From a checkpoint of a small mixture-of-experts model trained on Wikipedia: 11 layers.
Below are experts of layer 3 (counted from 0) of a mixture-of-experts language model. Rows are named router (the router's row for the expert), gate (a neuron's input weights, with its number), up (a neuron's input weights, with its number) and show model dimensions 0-159. Each number is 200 + 20 x the weight over its row's rms, rounded and kept within 0 to 999.
Before each expert's rows: a language model's description of what the expert responds to. This comes from a sample of Wikipedia text that the model never trained on.

# expert 11
Opening brackets after a name, place or number, starting dates, translations or values, such as (née, (1871–1888), (−14).
router,181,188,196,228,193,215,242,189,181,238,220,196,205,178,213,189,196,190,176,213,179,215,183,148,228,177,194,208,221,204,215,217,203,191,196,219,175,176,186,220,198,118,220,191,161,202,224,218,214,205,201,196,218,186,185,226,227,193,184,207,192,212,178,210,199,220,225,181,209,199,201,185,203,225,206,171,217,208,190,214,219,223,215,190,213,175,208,185,166,207,220,236,218,224,215,197,217,188,207,216,226,242,223,191,228,203,205,208,210,192,227,205,179,221,159,211,179,220,181,195,173,172,207,166,198,206,217,156,190,201,204,209,220,222,193,220,173,220,190,194,192,221,188,166,222,180,227,217,193,197,193,183,169,185,193,191,199,213,159,220
gate0,198,207,201,213,227,191,212,216,184,178,199,164,214,191,203,202,200,186,222,146,228,170,202,192,232,182,175,235,219,166,187,215,235,176,207,191,172,207,187,188,234,205,202,214,229,227,168,211,191,214,199,212,190,216,209,197,194,224,216,192,220,207,194,158,204,186,188,207,205,212,225,214,195,198,204,222,196,173,209,196,190,215,187,220,154,223,196,184,207,176,199,202,193,238,228,229,240,210,217,151,234,200,219,212,226,201,195,216,184,195,209,206,204,236,237,202,202,217,222,189,188,192,207,201,184,180,177,176,223,199,210,243,225,226,249,186,189,195,184,191,220,194,197,229,213,224,232,197,229,248,202,183,193,184,201,192,188,186,167,207
up0,178,213,204,183,199,191,185,211,205,180,206,189,210,214,180,193,210,199,233,169,193,192,226,220,193,173,160,205,197,174,187,198,217,181,206,199,167,166,190,207,226,205,223,193,234,221,191,211,199,215,182,226,179,205,193,213,193,225,194,178,218,183,174,192,218,197,180,213,204,188,226,218,166,170,172,192,170,187,209,200,217,191,200,179,171,220,161,195,184,201,199,205,231,238,202,184,206,245,212,200,221,208,226,213,197,204,181,212,199,207,195,212,185,200,222,187,228,213,227,182,186,185,201,172,146,192,179,204,217,213,197,259,232,202,229,175,197,198,198,208,234,195,209,201,204,195,215,189,222,251,213,214,221,183,190,167,203,193,154,138
gate1,191,229,190,229,178,188,209,189,210,176,207,199,183,193,198,192,206,190,166,172,202,243,228,187,182,191,177,203,193,177,214,209,195,232,209,180,195,229,201,157,196,187,213,169,155,202,223,171,203,201,204,214,194,193,186,236,217,215,202,193,183,230,216,200,208,191,225,179,199,212,227,230,200,173,207,200,225,204,230,194,208,215,208,197,217,216,203,217,197,215,250,196,208,212,148,205,159,228,197,179,232,242,212,226,191,250,200,181,228,215,199,190,190,206,190,211,211,211,200,168,206,196,223,204,175,196,212,213,188,173,210,212,171,217,223,201,202,245,233,224,189,235,236,236,188,201,200,221,218,169,198,168,193,186,202,204,171,205,206,198
up1,186,212,200,261,185,191,195,187,214,176,209,180,181,209,180,189,196,166,195,186,233,237,222,207,206,222,192,199,198,178,211,189,190,247,176,172,211,210,175,145,167,177,210,192,184,212,216,187,223,209,192,178,207,198,183,230,209,218,243,208,178,212,201,198,215,229,234,162,205,187,211,237,211,163,243,203,223,202,234,209,237,227,203,195,187,208,193,194,227,217,246,223,195,203,154,208,163,203,218,206,211,237,200,210,206,226,193,205,214,206,197,195,192,204,152,204,206,200,189,168,216,197,209,201,175,204,216,222,198,187,220,211,200,211,197,200,195,228,202,224,185,222,206,213,186,174,197,211,189,164,207,185,177,188,215,211,200,225,188,207
gate2,193,202,191,202,162,182,207,213,222,207,193,223,222,211,195,204,163,220,209,239,217,211,244,194,222,196,228,214,177,205,193,172,219,234,193,221,170,185,175,210,195,173,211,208,190,219,192,200,189,199,191,221,186,226,191,221,202,226,178,213,194,180,181,255,217,209,200,160,205,209,197,228,204,208,209,199,236,206,222,219,195,217,193,219,233,194,183,171,202,183,210,213,251,187,204,219,186,215,172,190,199,248,191,218,194,165,208,194,208,231,173,220,205,189,177,195,197,166,195,211,181,188,223,206,203,244,211,201,223,229,205,186,173,191,160,212,184,221,174,230,218,183,241,172,181,202,214,207,199,212,184,232,190,194,187,181,174,175,171,200
up2,211,232,215,203,223,212,182,223,203,201,203,209,169,181,214,231,202,155,202,177,188,193,201,203,199,209,182,214,175,203,211,199,169,215,212,205,200,224,223,168,188,219,173,231,212,188,224,234,213,217,214,226,196,214,182,181,184,181,229,179,236,212,204,171,207,209,205,224,204,171,194,203,210,200,196,206,215,186,192,165,146,176,194,173,153,195,162,201,189,213,187,161,161,213,215,164,207,184,194,168,209,170,188,187,210,202,195,216,203,194,217,193,196,174,216,193,197,184,199,203,207,194,175,215,193,171,178,197,177,191,203,223,224,196,238,179,229,167,203,171,210,226,168,250,212,185,232,196,232,172,214,196,204,191,215,218,225,232,202,197
gate3,198,185,224,197,207,222,191,199,187,191,186,197,234,192,170,162,178,213,185,215,199,212,187,172,185,157,216,209,193,178,210,177,194,181,209,164,172,205,213,184,195,197,190,186,196,191,217,183,202,183,231,206,214,188,213,229,246,172,203,203,209,206,197,215,189,188,218,203,192,207,194,180,227,181,206,199,177,211,209,175,175,215,193,237,202,218,218,182,209,200,224,189,221,243,212,192,205,158,215,222,216,184,206,179,197,239,214,200,195,193,184,206,221,223,183,195,188,209,176,218,241,246,188,220,217,195,154,134,209,222,211,223,224,195,227,200,199,227,233,170,189,190,185,224,196,188,222,204,249,205,168,177,193,199,212,223,235,180,187,196
up3,208,204,194,201,202,204,207,221,212,217,193,192,213,203,155,184,197,196,224,229,208,240,222,194,176,205,206,196,211,226,239,191,161,210,193,174,175,208,208,224,204,184,174,206,213,186,222,188,206,204,229,173,236,152,228,185,179,156,187,194,193,211,205,198,197,209,206,202,197,203,181,169,181,194,211,198,214,211,206,189,212,189,170,247,237,197,192,208,206,172,170,223,194,210,180,214,190,184,209,245,151,203,186,199,189,204,204,216,215,192,215,178,194,223,196,219,199,207,173,212,205,217,190,174,253,178,179,171,219,182,186,229,209,207,213,224,217,197,206,211,171,174,210,219,216,220,197,182,177,205,200,203,236,197,193,187,197,131,233,176
gate4,226,234,224,200,191,195,223,209,257,182,188,197,212,225,169,177,213,191,176,199,206,185,179,188,194,184,213,169,199,188,203,195,175,230,205,217,168,186,186,204,188,189,217,225,228,204,191,157,182,204,208,156,193,233,183,179,213,207,204,205,199,185,188,188,159,135,205,165,186,202,215,193,198,178,189,204,182,162,207,209,195,210,200,227,204,182,192,202,210,162,170,175,183,153,183,210,194,187,209,208,201,216,208,181,212,212,202,191,194,178,223,210,179,196,197,180,191,217,210,194,217,193,169,200,215,172,178,187,200,201,196,194,202,246,153,221,171,194,178,169,216,201,190,189,218,176,224,202,229,186,183,217,190,228,200,198,175,246,212,225
up4,170,231,221,219,185,213,187,177,206,193,199,185,206,206,240,216,174,192,178,187,181,206,186,208,202,233,198,219,167,175,212,218,195,170,216,220,188,213,199,244,173,190,201,207,216,209,182,180,222,204,211,224,200,159,203,179,223,200,220,203,180,197,233,209,226,211,208,200,222,205,212,175,150,213,214,192,204,213,178,172,204,169,229,189,187,196,179,237,210,185,202,168,177,206,213,171,167,232,211,170,226,225,210,218,240,247,204,196,189,223,210,146,191,224,186,230,209,213,193,207,194,196,211,229,195,189,226,211,200,191,209,196,205,226,205,200,185,167,206,186,193,180,209,174,216,162,235,194,190,236,217,233,187,210,205,218,199,183,204,226
gate5,189,187,202,196,197,181,188,201,183,203,191,199,225,211,221,176,188,194,189,230,183,245,172,203,169,193,199,176,169,184,200,189,202,231,201,203,231,163,178,168,194,197,177,196,219,187,194,183,176,218,204,205,169,171,184,215,220,207,197,191,193,190,203,199,216,183,199,181,202,192,226,245,200,185,188,202,184,222,177,227,217,200,220,230,208,196,197,218,214,213,202,205,255,203,199,201,196,195,187,194,184,226,151,227,221,248,221,196,177,212,188,175,242,191,199,207,200,170,195,178,190,210,206,212,194,222,210,219,222,235,189,153,208,198,228,211,187,237,176,194,171,176,203,223,216,163,205,209,195,169,205,225,229,259,198,196,218,189,235,208
up5,193,204,191,191,190,188,188,214,179,205,210,185,206,234,213,188,205,219,132,188,199,225,211,181,207,202,202,180,189,191,226,172,175,191,204,221,197,177,197,197,157,200,172,197,186,182,183,221,184,192,175,192,205,182,162,189,211,213,214,167,198,221,215,197,238,231,172,206,192,192,181,218,237,158,188,220,201,219,180,220,237,184,184,204,194,213,207,228,222,190,213,224,215,209,211,197,208,229,188,224,179,219,194,180,185,153,210,208,172,195,170,202,196,187,188,207,183,164,185,206,212,197,207,212,199,246,219,187,210,240,180,196,229,190,200,213,190,240,222,199,203,172,210,176,190,149,213,209,177,176,201,205,160,230,206,206,231,210,231,206
gate6,221,181,185,194,201,209,202,177,197,190,207,199,206,204,232,175,202,207,146,187,184,185,185,138,224,188,222,173,168,228,195,214,207,217,188,198,184,192,180,211,210,198,223,190,203,219,177,164,169,169,178,211,178,210,199,212,206,200,197,215,197,201,197,253,191,172,199,214,197,210,236,227,174,206,231,190,244,249,175,174,183,181,206,200,176,210,202,215,212,173,251,195,232,220,183,210,205,202,195,190,213,219,192,186,200,209,215,182,194,201,163,186,174,206,228,175,200,198,213,183,184,185,255,217,161,200,187,205,190,194,195,200,170,194,204,194,161,220,216,224,200,179,186,171,206,200,230,207,196,208,209,179,185,223,204,227,213,223,193,211
up6,240,204,212,176,210,204,194,165,193,192,197,200,198,201,214,160,187,200,168,215,233,174,187,157,219,205,214,181,230,202,189,191,197,182,228,215,192,215,201,183,185,177,211,201,229,204,191,214,175,175,188,185,202,201,203,218,219,234,193,234,204,181,214,248,161,215,182,215,201,224,209,210,165,223,241,181,240,215,178,174,187,193,218,201,177,185,184,239,199,187,201,180,170,208,176,208,221,211,178,172,207,208,197,202,212,211,201,203,179,208,185,192,170,214,209,169,221,227,198,189,207,188,227,168,191,188,180,196,201,192,197,176,187,257,225,202,171,182,199,202,205,175,187,172,223,169,191,202,193,213,216,186,182,217,213,228,196,226,165,247
gate7,224,210,206,227,219,208,193,202,191,176,201,172,182,217,215,230,201,254,183,225,179,180,172,158,186,227,177,157,209,200,181,188,201,215,189,188,173,199,181,216,204,179,204,217,218,213,191,160,201,195,207,211,206,234,195,189,239,233,179,236,233,219,183,215,193,165,211,192,198,209,211,208,224,170,231,223,208,202,208,214,174,201,184,239,187,131,220,189,216,218,195,173,226,218,202,206,206,223,219,203,209,206,194,219,198,175,209,223,188,213,200,216,188,203,179,186,186,231,188,202,219,185,203,225,216,192,218,192,194,177,207,160,210,212,193,232,223,225,160,187,201,228,182,172,201,210,239,210,216,174,198,198,190,185,213,215,175,188,202,205
up7,236,180,206,233,221,229,170,183,192,185,216,174,186,234,225,197,186,219,191,215,193,182,182,180,178,192,228,157,219,170,214,197,212,194,216,190,179,194,205,220,192,182,168,218,214,211,185,172,188,211,219,203,202,221,200,216,223,224,209,239,212,182,190,221,183,197,222,185,219,207,233,186,206,193,230,193,174,247,187,210,174,181,215,223,221,151,179,179,260,196,203,173,218,213,220,208,207,219,240,194,171,199,186,213,206,164,208,218,186,204,223,193,192,210,169,186,168,225,186,207,208,190,200,215,210,209,218,174,198,177,203,155,202,233,176,219,220,184,155,200,190,215,165,213,201,200,176,200,198,192,204,213,181,196,198,217,175,206,196,205
gate8,216,203,215,225,214,209,212,210,229,180,194,215,206,200,232,210,233,186,234,193,234,224,215,210,191,198,184,198,168,188,215,157,199,176,188,215,234,221,226,220,215,205,196,237,175,203,218,205,203,190,170,207,187,229,175,210,209,204,203,201,229,230,180,234,197,216,236,216,197,198,200,197,218,179,229,195,200,214,229,195,188,202,206,218,193,169,174,210,201,192,230,220,210,225,192,177,206,221,217,208,214,208,214,205,165,207,203,159,188,213,231,178,198,202,184,159,200,208,174,179,188,213,219,221,216,173,172,159,192,214,204,208,180,212,216,188,224,230,206,182,198,199,214,215,175,172,199,204,208,186,230,165,134,165,201,196,195,233,199,157
up8,239,240,187,229,201,212,207,202,177,200,188,226,212,199,216,217,194,192,232,236,207,195,226,194,207,171,204,194,185,194,163,194,178,224,187,198,188,208,203,218,196,208,199,232,190,189,215,171,228,203,203,195,196,206,192,193,211,222,214,189,192,214,158,200,199,198,211,197,204,193,179,204,192,210,220,189,222,201,231,189,231,216,188,196,195,207,215,208,204,208,218,191,208,159,175,186,191,192,209,162,221,211,246,225,218,222,177,208,184,224,183,177,197,212,197,180,210,218,214,219,178,205,222,196,201,194,151,147,196,169,196,215,155,216,208,191,248,195,218,196,187,228,204,228,248,151,155,210,176,211,245,189,160,189,209,209,183,197,188,194
gate9,182,210,208,191,215,195,182,210,185,214,200,168,209,199,204,166,220,209,196,217,214,208,181,236,226,217,224,239,174,197,198,204,234,222,192,211,227,189,181,161,192,199,214,200,198,194,202,161,200,183,213,191,213,186,183,199,181,199,209,205,191,204,215,243,211,159,206,206,213,214,200,187,132,221,201,213,214,194,174,178,185,188,176,177,242,218,203,156,208,178,156,227,230,168,206,189,192,198,195,198,213,191,177,208,158,193,197,223,193,195,226,170,181,159,201,207,220,194,199,182,156,206,208,174,239,191,169,171,191,215,223,208,184,194,208,174,171,188,208,211,191,198,218,228,213,166,207,170,184,201,226,213,204,188,211,231,221,184,210,197
up9,181,197,203,170,195,189,196,225,165,221,211,190,188,182,204,176,192,177,198,206,210,210,207,212,256,191,226,225,181,202,178,205,237,210,208,237,198,200,186,152,208,190,188,214,206,211,212,172,186,201,224,204,232,201,202,223,181,215,207,226,193,187,196,227,206,223,202,202,205,203,223,175,127,207,205,199,200,199,204,175,220,218,202,201,194,199,202,156,214,181,180,233,201,197,205,193,177,200,184,189,194,210,198,210,166,160,192,209,208,206,232,171,193,198,218,206,193,197,227,212,190,200,244,186,243,188,182,157,215,217,209,195,166,209,217,202,167,192,169,176,169,184,212,214,207,150,219,190,174,224,247,195,202,229,209,218,195,198,214,202
gate10,231,235,206,172,213,205,186,193,209,197,179,179,153,199,193,177,208,197,168,207,205,207,205,179,186,201,182,171,203,202,173,195,188,180,225,220,202,139,174,211,195,184,231,153,226,167,182,243,229,190,194,201,199,208,205,186,172,189,225,236,197,177,176,182,193,197,208,218,213,207,197,179,218,207,182,223,207,188,193,205,204,171,207,183,200,182,199,169,183,213,196,213,194,182,166,197,191,182,179,179,182,171,204,181,168,214,203,213,159,206,190,235,209,220,198,199,190,206,182,192,207,202,208,218,169,206,206,206,173,216,199,186,194,183,171,175,231,189,219,186,231,162,202,177,158,190,164,206,192,231,159,190,150,175,199,197,203,193,192,191
up10,182,232,205,192,221,195,201,222,167,221,179,170,210,195,193,179,181,202,225,172,232,175,173,206,197,211,231,237,184,202,193,197,233,164,204,215,211,202,199,175,225,199,206,199,224,214,198,205,183,181,222,207,198,214,201,204,210,199,216,189,217,193,195,196,224,195,218,202,208,206,173,212,175,180,208,218,178,192,228,162,208,211,191,198,197,191,229,232,193,179,189,207,200,216,176,216,215,184,210,225,166,195,233,200,184,188,221,170,221,212,221,210,215,160,204,166,195,180,206,188,184,247,169,173,193,207,206,209,203,172,204,170,212,219,259,198,194,205,220,231,208,194,188,183,190,172,211,180,183,155,222,245,246,201,197,149,218,199,207,229
gate11,224,203,220,205,218,215,204,226,185,223,220,185,216,188,197,187,236,212,194,194,224,202,189,218,211,204,220,227,185,209,183,215,175,213,207,250,192,227,228,175,230,207,207,217,176,206,202,185,190,215,225,192,192,169,175,200,156,193,207,171,209,181,176,177,192,229,230,213,184,202,214,173,197,188,214,186,225,175,218,205,189,201,218,211,231,201,201,225,181,207,186,141,142,186,210,191,212,195,199,213,199,208,197,222,196,192,221,199,214,184,223,201,183,189,188,193,204,193,170,200,225,186,207,175,211,204,223,222,190,235,196,205,217,215,211,191,216,191,260,163,205,212,129,218,227,202,189,210,206,205,178,196,228,185,200,213,213,200,224,153
up11,213,224,208,195,211,221,207,225,183,218,203,201,193,191,226,177,225,221,227,230,206,206,195,202,194,216,199,209,202,223,213,197,188,227,213,240,220,218,215,202,211,192,179,232,179,211,204,213,180,209,227,202,177,159,160,192,189,198,175,197,211,186,174,183,162,228,189,174,204,213,221,205,199,198,171,198,232,202,215,218,200,203,191,180,210,197,164,231,191,200,204,154,160,180,199,170,220,198,196,208,171,212,209,220,163,230,201,187,220,177,244,225,185,193,201,192,191,182,190,219,224,185,199,176,210,185,185,182,179,214,200,168,200,215,220,180,223,210,226,174,214,214,166,231,243,201,181,208,192,203,212,229,207,214,199,205,223,251,225,147
gate12,241,228,210,203,221,157,184,192,197,203,214,184,204,190,215,236,204,182,193,183,182,199,223,199,237,191,268,158,179,189,195,180,232,169,198,183,188,174,202,193,191,188,175,217,202,217,196,189,170,209,196,191,191,204,184,231,228,198,241,206,189,194,200,223,205,185,157,171,194,193,174,208,207,206,204,187,200,197,205,205,225,183,176,220,193,210,208,226,203,163,226,213,227,189,209,194,200,220,226,204,198,189,197,221,233,210,189,180,215,199,175,193,198,212,179,203,230,187,176,236,157,200,214,208,229,222,184,210,240,165,214,184,199,202,210,177,197,185,195,209,218,192,186,231,189,258,205,213,215,195,183,204,140,210,189,193,212,193,195,213
up12,175,194,195,203,183,217,151,190,205,216,197,189,199,232,222,175,185,218,217,208,176,204,197,187,173,223,182,206,205,201,208,172,209,155,196,191,185,224,216,169,186,212,145,213,202,199,172,201,198,210,193,251,198,182,208,197,183,193,233,220,217,185,211,188,215,197,215,197,185,208,203,186,194,201,213,214,143,211,188,194,220,191,201,166,187,205,205,186,222,201,198,239,201,176,191,173,204,197,184,160,212,201,208,220,225,234,188,201,228,217,209,185,167,213,211,227,219,199,227,208,188,182,230,180,143,212,207,180,194,205,200,215,216,224,178,203,219,209,214,178,189,192,241,189,220,223,192,170,166,254,224,227,241,202,191,211,219,201,195,192
gate13,207,162,194,213,189,218,199,187,243,212,228,208,228,201,203,209,197,183,202,195,238,193,202,209,194,228,208,214,187,221,179,196,163,191,166,187,191,210,211,240,194,168,157,200,187,175,227,194,207,202,189,206,199,225,193,246,227,195,201,181,220,216,180,213,179,190,189,239,199,201,162,210,187,210,205,197,187,177,194,205,218,221,215,189,185,214,178,205,209,174,202,226,203,164,187,199,159,173,188,200,210,193,241,181,167,192,187,215,216,207,212,195,200,192,227,206,199,174,211,206,206,211,224,211,190,177,221,194,233,204,209,230,171,176,191,198,230,196,198,166,197,166,233,215,251,232,220,186,176,179,177,148,187,221,192,197,158,206,208,203
up13,192,243,206,209,210,197,200,193,187,197,184,185,160,200,181,203,194,204,202,218,177,214,197,174,214,161,179,160,212,197,195,175,224,202,251,258,190,195,199,174,177,223,243,198,203,214,195,210,193,196,206,182,186,193,200,181,187,190,213,189,190,188,219,194,217,209,210,158,204,189,217,196,192,221,198,212,193,208,199,208,174,188,186,219,193,189,221,168,214,203,199,202,167,215,197,236,214,231,194,200,170,197,175,242,204,193,194,163,188,169,182,197,175,208,173,197,193,208,192,202,192,174,175,200,210,198,182,218,180,184,193,171,203,209,225,218,171,210,230,218,205,210,178,182,180,152,179,182,202,223,247,234,203,188,195,214,270,187,199,171
gate14,237,201,223,223,221,184,172,198,178,209,201,220,239,201,224,220,207,174,171,223,218,239,205,207,187,213,186,196,208,174,209,199,222,209,189,220,200,179,195,180,170,184,192,218,198,228,221,172,199,206,193,193,191,199,216,196,191,235,214,210,174,163,224,213,193,174,206,210,215,210,236,201,203,211,204,219,177,164,219,198,143,203,198,212,146,207,210,207,210,201,217,175,204,223,195,168,246,217,180,158,215,234,176,197,188,178,207,171,156,211,201,186,211,215,182,201,208,184,201,174,196,198,195,230,196,196,198,242,202,202,205,180,195,209,216,172,198,235,168,197,209,234,233,204,202,171,230,205,210,187,194,189,179,191,232,213,214,183,177,225
up14,185,182,211,153,183,207,225,176,225,192,199,186,195,192,194,183,244,235,231,157,158,180,222,200,239,201,182,216,186,183,180,214,193,225,209,164,181,185,181,186,210,214,203,190,182,194,190,222,218,188,193,177,194,206,193,196,202,169,194,182,245,237,183,186,188,222,175,212,207,200,192,194,185,209,184,198,211,226,200,196,220,188,216,185,218,198,196,195,179,217,193,200,206,206,209,226,169,197,213,192,185,156,214,201,196,190,178,214,217,206,189,218,210,151,211,183,195,222,181,193,189,199,202,164,189,232,216,167,210,219,195,231,217,197,178,218,196,174,224,184,192,196,189,220,182,263,214,193,203,206,187,175,200,220,199,168,212,249,219,153
gate15,195,200,197,212,176,208,214,192,232,204,199,189,174,178,208,191,197,193,179,234,208,231,215,191,204,236,176,180,237,221,190,220,219,252,181,195,219,214,202,235,196,197,196,225,197,193,221,227,205,212,222,205,180,208,207,178,171,173,195,186,232,208,188,196,150,211,183,211,203,202,221,228,200,236,203,201,175,215,200,232,146,224,228,191,202,220,206,208,189,207,204,205,209,179,191,228,233,184,214,210,220,211,175,189,196,231,189,179,168,210,218,225,201,209,210,216,176,194,213,212,195,167,206,237,238,190,229,181,180,165,193,190,173,199,230,226,217,236,230,165,223,187,174,192,210,236,189,213,233,205,206,203,173,177,203,176,196,202,200,210
up15,212,226,173,187,198,186,179,171,211,205,202,202,227,236,159,200,166,205,227,216,210,183,206,195,184,204,175,228,220,213,209,201,179,215,166,189,211,189,210,253,196,196,191,183,200,203,205,201,204,205,208,189,194,186,180,171,182,215,212,190,207,207,210,194,198,183,219,139,198,185,219,204,244,184,228,208,198,182,193,183,228,205,234,202,210,212,199,168,195,185,232,186,195,223,195,187,198,188,193,230,196,200,202,238,200,196,208,183,200,191,187,238,161,212,211,213,188,170,191,230,210,189,170,216,183,188,197,179,220,200,197,170,187,174,165,179,191,176,200,167,178,174,187,194,184,195,178,225,175,172,238,193,244,193,204,188,245,166,162,175
gate16,191,227,168,208,193,166,193,212,200,204,170,208,187,233,216,214,187,159,176,219,229,199,235,151,194,182,195,202,182,206,197,182,218,199,178,204,236,206,219,165,203,191,180,171,223,207,201,197,236,207,201,186,200,224,172,220,239,195,205,203,186,194,217,199,176,226,223,205,216,209,204,189,213,191,237,224,215,208,199,194,179,200,243,230,173,167,179,209,197,214,218,241,180,212,204,197,224,183,220,193,222,205,192,172,198,191,185,230,189,205,192,188,200,208,188,193,205,194,217,191,236,187,185,217,184,208,187,175,225,180,199,223,207,205,184,211,161,227,187,193,225,218,207,216,211,242,198,162,230,206,161,186,201,145,203,194,209,177,175,163
up16,194,211,214,193,214,213,185,206,183,196,217,212,239,199,204,186,220,203,188,198,183,228,180,177,213,225,213,178,229,213,212,184,164,222,221,183,193,200,201,260,192,224,193,177,186,200,176,211,201,191,203,222,232,220,187,219,212,181,165,166,220,215,219,196,194,216,206,223,186,209,195,217,201,183,223,209,199,214,209,153,242,194,177,211,217,194,212,184,194,192,210,198,208,197,218,193,173,210,227,163,221,212,255,185,237,205,208,195,206,197,187,223,207,202,220,210,210,208,161,198,197,190,233,206,198,177,185,180,206,214,190,196,192,193,157,212,257,164,201,209,209,153,178,226,196,207,154,208,210,216,204,193,185,208,206,193,172,219,220,254
gate17,187,184,206,218,173,173,198,187,212,197,190,172,226,225,205,224,202,187,200,220,198,212,206,271,174,192,201,229,250,197,186,169,221,192,209,138,185,231,214,204,197,197,211,196,155,218,184,229,169,201,213,206,174,193,201,182,233,198,192,170,155,215,205,190,212,206,150,219,200,202,206,209,223,159,199,193,166,210,169,187,206,202,189,191,207,196,202,190,166,172,210,201,177,206,213,214,229,205,189,204,222,210,197,164,211,171,181,162,195,201,228,216,179,230,202,196,216,191,215,220,197,219,198,198,193,208,190,208,214,204,194,208,226,199,183,174,179,208,226,191,152,194,200,195,179,216,213,216,206,226,211,202,209,172,199,195,189,216,187,243
up17,177,208,214,214,191,182,227,178,218,198,215,178,241,203,201,233,194,180,206,193,218,212,181,227,209,224,181,225,224,174,164,207,224,156,190,180,218,213,192,193,199,201,216,169,175,220,170,234,182,188,201,202,190,207,180,202,224,175,196,186,143,182,174,161,198,208,188,210,201,211,197,196,250,173,192,184,190,235,179,216,179,217,195,215,207,202,179,211,178,181,188,192,160,173,217,222,221,217,224,222,190,216,179,211,202,165,212,183,209,201,204,222,174,203,211,189,227,188,189,201,217,192,209,169,193,192,207,238,205,202,206,200,259,212,194,190,205,209,232,215,171,181,162,185,171,192,204,197,182,173,221,211,195,192,200,210,186,240,171,207
gate18,191,181,210,198,208,214,224,192,238,174,201,160,200,223,205,204,224,224,241,205,181,176,183,179,191,185,173,180,220,197,216,176,196,202,212,183,225,190,244,180,206,185,191,198,154,219,197,194,196,194,206,192,199,198,203,185,205,220,193,212,195,188,183,157,192,126,207,202,204,202,171,209,198,212,231,212,173,206,185,211,232,191,187,164,220,199,188,224,179,204,208,239,174,182,221,178,196,227,192,221,181,179,213,181,183,183,174,199,185,206,195,218,208,212,200,172,195,221,166,194,199,214,204,166,248,237,212,208,187,190,179,177,201,202,189,179,184,203,207,193,208,190,243,194,224,209,245,224,206,214,188,179,232,228,210,197,178,197,160,189
up18,220,186,204,232,207,201,200,229,189,217,201,209,186,205,178,169,195,205,176,208,234,212,216,225,205,236,212,168,172,203,193,227,176,201,191,227,204,213,158,234,199,206,222,195,219,191,199,209,203,199,204,223,196,197,218,210,198,223,212,190,187,226,243,231,183,232,203,197,199,197,231,207,176,185,199,209,213,183,201,196,178,205,206,239,159,201,208,200,237,177,161,201,236,211,208,219,227,192,206,190,207,204,193,191,179,184,219,170,192,207,190,184,183,177,205,229,198,161,211,192,228,206,196,227,151,155,189,182,210,198,224,230,194,176,180,227,192,188,217,198,179,177,155,201,173,202,176,166,180,179,250,222,203,177,204,205,224,175,217,202
gate19,172,199,166,207,207,200,181,225,202,205,207,200,220,226,211,162,195,198,208,212,190,191,195,208,161,243,212,209,177,176,213,203,204,168,193,193,207,200,183,206,167,194,230,183,186,208,174,197,229,187,187,217,224,185,223,231,197,210,216,205,173,212,184,202,201,222,197,235,197,200,183,271,168,198,214,186,202,186,200,176,231,174,219,208,199,223,228,174,217,186,176,237,223,189,188,203,195,189,199,164,213,222,242,171,211,149,211,183,228,161,181,224,206,226,206,179,191,207,184,200,189,206,210,207,177,206,198,170,185,185,198,206,185,177,182,220,209,202,199,209,206,220,160,209,159,217,185,197,169,211,208,211,170,242,201,203,238,187,203,201
up19,189,200,184,176,206,205,206,213,184,200,180,215,266,203,226,155,198,192,211,208,220,195,212,170,167,207,217,215,195,175,223,184,198,212,230,168,210,175,195,236,180,202,221,207,179,184,153,214,186,178,176,199,221,204,210,231,203,174,214,221,179,206,187,199,200,209,196,205,210,207,156,225,185,215,210,212,192,188,211,190,223,202,207,179,215,218,223,165,214,195,195,232,223,148,162,180,195,192,196,177,207,196,237,192,230,185,213,166,214,193,171,225,216,220,194,170,215,188,193,177,190,197,231,191,143,212,197,189,166,187,205,217,207,180,164,197,176,175,203,194,214,201,195,202,192,221,199,191,164,184,186,195,198,208,195,191,197,178,216,244
gate20,192,207,221,190,211,194,204,207,198,209,207,219,200,209,189,193,203,182,178,236,203,217,249,169,204,222,207,205,171,201,222,209,166,246,204,192,192,145,171,198,240,198,216,198,215,194,184,218,196,189,187,202,213,227,196,195,169,227,216,222,219,186,205,208,219,138,216,220,207,195,212,170,217,213,228,222,211,179,217,255,195,175,176,199,217,218,180,178,168,202,182,196,177,236,204,211,215,238,181,189,239,214,213,179,178,173,218,180,176,203,215,225,222,214,196,189,181,222,215,209,221,203,187,171,173,186,194,216,193,189,213,210,211,194,184,194,233,161,219,199,225,198,168,235,210,198,228,179,202,181,202,186,194,183,212,213,218,219,211,207
up20,238,177,194,213,188,208,186,183,156,195,199,195,195,169,192,207,221,216,211,166,187,195,181,169,210,207,204,194,221,189,203,200,183,203,231,240,193,206,226,176,155,208,182,187,208,183,213,178,170,231,191,245,220,173,188,218,221,177,222,184,216,219,196,210,203,247,199,198,204,206,207,215,212,197,208,203,228,225,195,165,228,202,228,209,217,233,196,184,250,181,207,199,189,155,185,197,210,199,218,251,208,174,218,209,201,187,216,203,202,188,183,201,190,201,173,188,193,217,195,166,177,211,203,231,203,182,189,184,163,220,185,220,193,231,232,209,156,204,157,221,200,171,214,174,195,219,170,202,192,191,204,165,184,186,208,205,219,189,198,204
gate21,196,204,206,192,195,194,215,204,208,170,206,173,158,192,193,209,185,179,191,226,222,196,222,186,196,198,187,191,216,225,196,216,184,223,184,184,210,242,231,207,192,182,166,181,219,198,194,200,212,199,212,176,226,199,200,219,192,225,231,220,210,156,219,207,178,177,191,176,203,215,225,207,190,186,194,188,187,217,201,210,203,202,192,201,231,189,171,158,159,214,177,221,156,226,201,168,232,224,204,226,212,203,199,220,244,210,216,189,180,161,214,208,166,205,201,211,211,190,184,203,251,191,219,173,207,193,194,225,193,186,186,193,197,223,163,214,174,214,198,167,225,192,233,200,197,186,199,209,232,216,203,222,213,218,211,228,138,228,201,172
up21,215,220,229,226,205,212,187,219,179,227,208,224,223,193,201,191,220,194,220,206,206,186,198,197,191,215,227,217,171,189,213,191,196,234,215,210,161,180,171,177,203,189,212,205,191,218,219,174,207,194,216,227,213,196,225,203,201,204,172,222,205,203,185,206,189,214,251,221,200,191,176,186,171,194,212,214,215,184,218,188,216,181,215,199,224,213,215,261,238,189,216,166,196,212,197,207,179,191,215,176,200,204,233,192,181,153,192,245,219,193,204,214,255,200,192,191,194,211,204,182,178,203,204,236,224,187,208,173,193,200,201,210,182,197,231,205,228,199,182,223,213,219,190,209,238,222,197,199,217,149,178,163,200,242,203,188,243,192,228,209